From a checkpoint of a small mixture-of-experts model trained on Wikipedia: a variant of SOAP for the experts, 11109 steps.
Below are experts of layer 7 (counted from 0) of a mixture-of-experts language model. Rows are named router (the router's row for the expert), up (a neuron's input weights, with its number), down (a neuron's output weights, with its number) and show model dimensions 0-63. Each number is 128 + 32 x the weight over its row's rms, rounded and kept within 0 to 255. Numbers have three digits each.
After each expert's rows: a language model's description of what the expert responds to; "raises" lists some tokens whose logits its average output raises strongly, later layers aside. This comes from a sample of Wikipedia text that the model never trained on.

# expert 18
router:102035112127022168117091124121160169116114196098123069172133106130137100145178196185105102156174098151128142063137131130106121125092177110144156166107108175164143134086092141153146167105120181
up1:137137163151123091104089146106071148146146144160161112135153162106118060142140095219134139150038130119128095125156135121200135169157179119103145116105109097091098098082038145155120072187109134
down1:160089163090190144130090136090138140130148091123152087168114113185120169121109140064125110199142116166105171127132169140054125092124180076116120151125140109149128177111229172101146141101148130
What it handles: Sports nouns and ordinals in competition contexts, like medal, championship, touchdown, first-class, Wild Card, and men's curling, usually after the, first or his.
raises: ",", "-", " and", ".", " in", " ("

# expert 39
router:156137150150085118134064137168117157092060140142137107205080195160072090182149197139113122170117087142155109084111156127121119100149155098085102108123180140145184079137104164139182150086137115
up1:181092083122137100107154092162141114199129103174140115052089159159121145127052115130178154091119060039142165123122168178149144165097157114118111170131091137152087061063137083129148131101115157
down1:081144114088103093077091159135133106083080124174097124209092141093070125121129135159104166097135122085160160114118146102160102078145094097192119143130150153175178142149133112126149115133208136
What it handles: Capitalized opening pieces of surnames and names after a first name or the, such as Del, Col, McC, Ros, Columb.
raises: "as", "ast", "ant", " |", "is", "ak"

# expert 58
router:118131125176117135131109156137094154070143199106121086098099164081136139153099131187130126151179109197140148111068134140074152150148120108087056091124173071168146116119143161136090208095101164
up1:187182135151139131151114129078154110132132135114097102151130122124134151139102128193183100072229154099126102195138150117123153076138080105136148118076154125212174128133141161086101125093150157
down1:121090141120159121083133170156154124143162173064076092102129081197180104129124112159143128155135097156140115129105079135193100092090153102163088095118107131080149163078133149125125143135105090
What it handles: Time and sequence adverbs like later, since, However, eventually, digits starting dates or numbers, and the word piece end inside words.
raises: " the", " in", " a", ",", " (", " "

# expert 12
router:101147119175081152110123077151061160101096126103044093108101148139109137087189179155175111132090122162117097118142137180086155088121186183110085132136096178133147119107112111147125167138111134
up1:122086081093141116175123152157073088147169125121081140083091115167080167131113182180147117106106122140085073130168139176112076144072097189169055085119170114106104122150187143137157142138113121
down1:132093106127120104110090144145171123111167084117103118240140107132141077083195089097141122113116145147168128134128121157189126197122136152107080137156127145082148088158081095125130170159124149
What it handles: Inner pieces of longer Latinate words, usually before suffixes like -ation or -ing, such as det-on-ated, acqu-is-itions, emer-gen-cies and fac-ilit-ate.
raises: "es", "is", "i", "ier", "os", "re"

# expert 52
router:067092111149085173107118128120117186098126180102118104124177191127114126131156122140142100154173131156132163131137139165106120187183157098111113192100095129135191112126126195133108162138106133
up17:084139105100140119096079147146081142186148126103127132160131133125104096155149082100097061098142141154167089099084121179101108153106132187102083083076097145122111056142124114149140125073108129
down17:115092107139154159085142116091126134195055160105136164056199134160185140119181191103147113135142138086080170161193104136136118152129108141116067149105143107111162108146133109148159154122127115
What it handles: Adjectives right after the or a, such as original, new, standard, own, current, plus prime marks in coordinates.
raises: " (°", " Films", "Scientific", " Vegas", " Productions", "aries"

# expert 48
router:129100141089105127167172097127149120145091166154096126149127075161082043123116140140125100188169149113116115133174188193084106129113153082147104147138139124093175088154161169162164152147071133
up1:114141103126140117149109104147075104144106125164119191139124133196160131151195146139124173108086116208124136136157176104110113221143167123143109118078081142086158115142065130161177099169130124
down1:128143106139162083094147082089095133128161134122191131100117154107156117169142167120137075067136115141165127114138108092171132105142115126086147099110135118161137078157086133100154147090190128
What it handles: League and team words like World, Team, Division, League, contract, Apps, plus scattered mid-word pieces like Invitational and inactivated.
raises: " and", " to", ",", " in", " was", " |"

# expert 19
router:131105107201108207077090126129085111118116157171106189106103132107148109128078101147124133149143115158164135084089158173148108118145192121112111129154097183138161089099119113140160153117119107
up2:164065105155147089103129110137093150123190159086058118116156116178115160168112146136164156176081105142131141155113156138107101098081079125128145116102168164135153121094118099166136132151086094
down2:117197168110106147131091142201079135128140120092107174127133114129131137101144187071052088127066137214132184156141147129101117118159097073086116193132142155139138124113132139088116088055140115
What it handles: Single-letter or short word pieces inside unusual or foreign words, especially j (Coadjutor, Adjutant) and pieces inside Thai script.
raises: "ale", "als", "os", "ac", "al", "as"

# expert 9
router:078102120153096188114155132141115181124132169121111094118189154125110111133135118147134092142105153147134138118156137149054098141159145074135111179103069112169174100116120163145112154148102134
up1:094104110169179136128085112135114155102080133143114112156132116087082093082144138116192122130142119208153150146146167115080172136163129089135141161168051141090140109139145135150103115175109146
down1:103124136121097105139093168167124120109131096156099085123142135175188122160118105142179092115155137089105143151120179129148175109084156164151131111117197107169114198099163145148119112142157071
What it handles: Single digits inside long numbers and decimals, such as table measurements, birth dates, protein IDs, song lengths and tennis scores.
raises: "th", "ho", "don", "ently", "urch", "rt"

# expert 63
router:118108134108105120140140125168133180108111168118107139113110176120093084096138146119117110153129126133122180134156128151131107127087139130134120164121120105200146106111135122137096098140154181
up1:179072195157127072093148129149106106151186125131103080095135097096131096171103145153144118140149086174175105105098072156143075113135148109140064080162149119138117184104180077142115092151122120
down1:147100156169161129087145128162128101125114125107171172143193164070192177089158119149125145139122110100106115098114145084110121135115126132163125124080154090138156123167147212133159144109101108
What it handles: Ordinal suffixes th, nd, rd and words first, second, third, plus inner pieces like im in Animator, Animals, and percent signs.
raises: "o", ",", "al", "-", " in", "a"

# expert 1
router:107088111136056183121149104140153202092081152096112106119049094157142105148100131132106105158130148155100149110167141137128153170178081176136118100118055165127171127133077159170161137071047123
up2:143109104084155136164121077100118124112157150081109095131123120080072128072128156136150117136079202123109152129118152113177065166110132129144095166105105129043180093105126113107090150141080124
down2:080145125118102157121158110090124099150116040132095155155106084110078104156096103146064086159163162126130135150097082035152103192185134145098110117105142106144163142094130070097109106152183115
What it handles: Line breaks ending items in dash-bulleted lists and infoboxes, often after a closing parenthesis, such as "Coach:" lines; also prefixes re, pre, sub.
raises: "-", "|", "===", "1", ")", "=="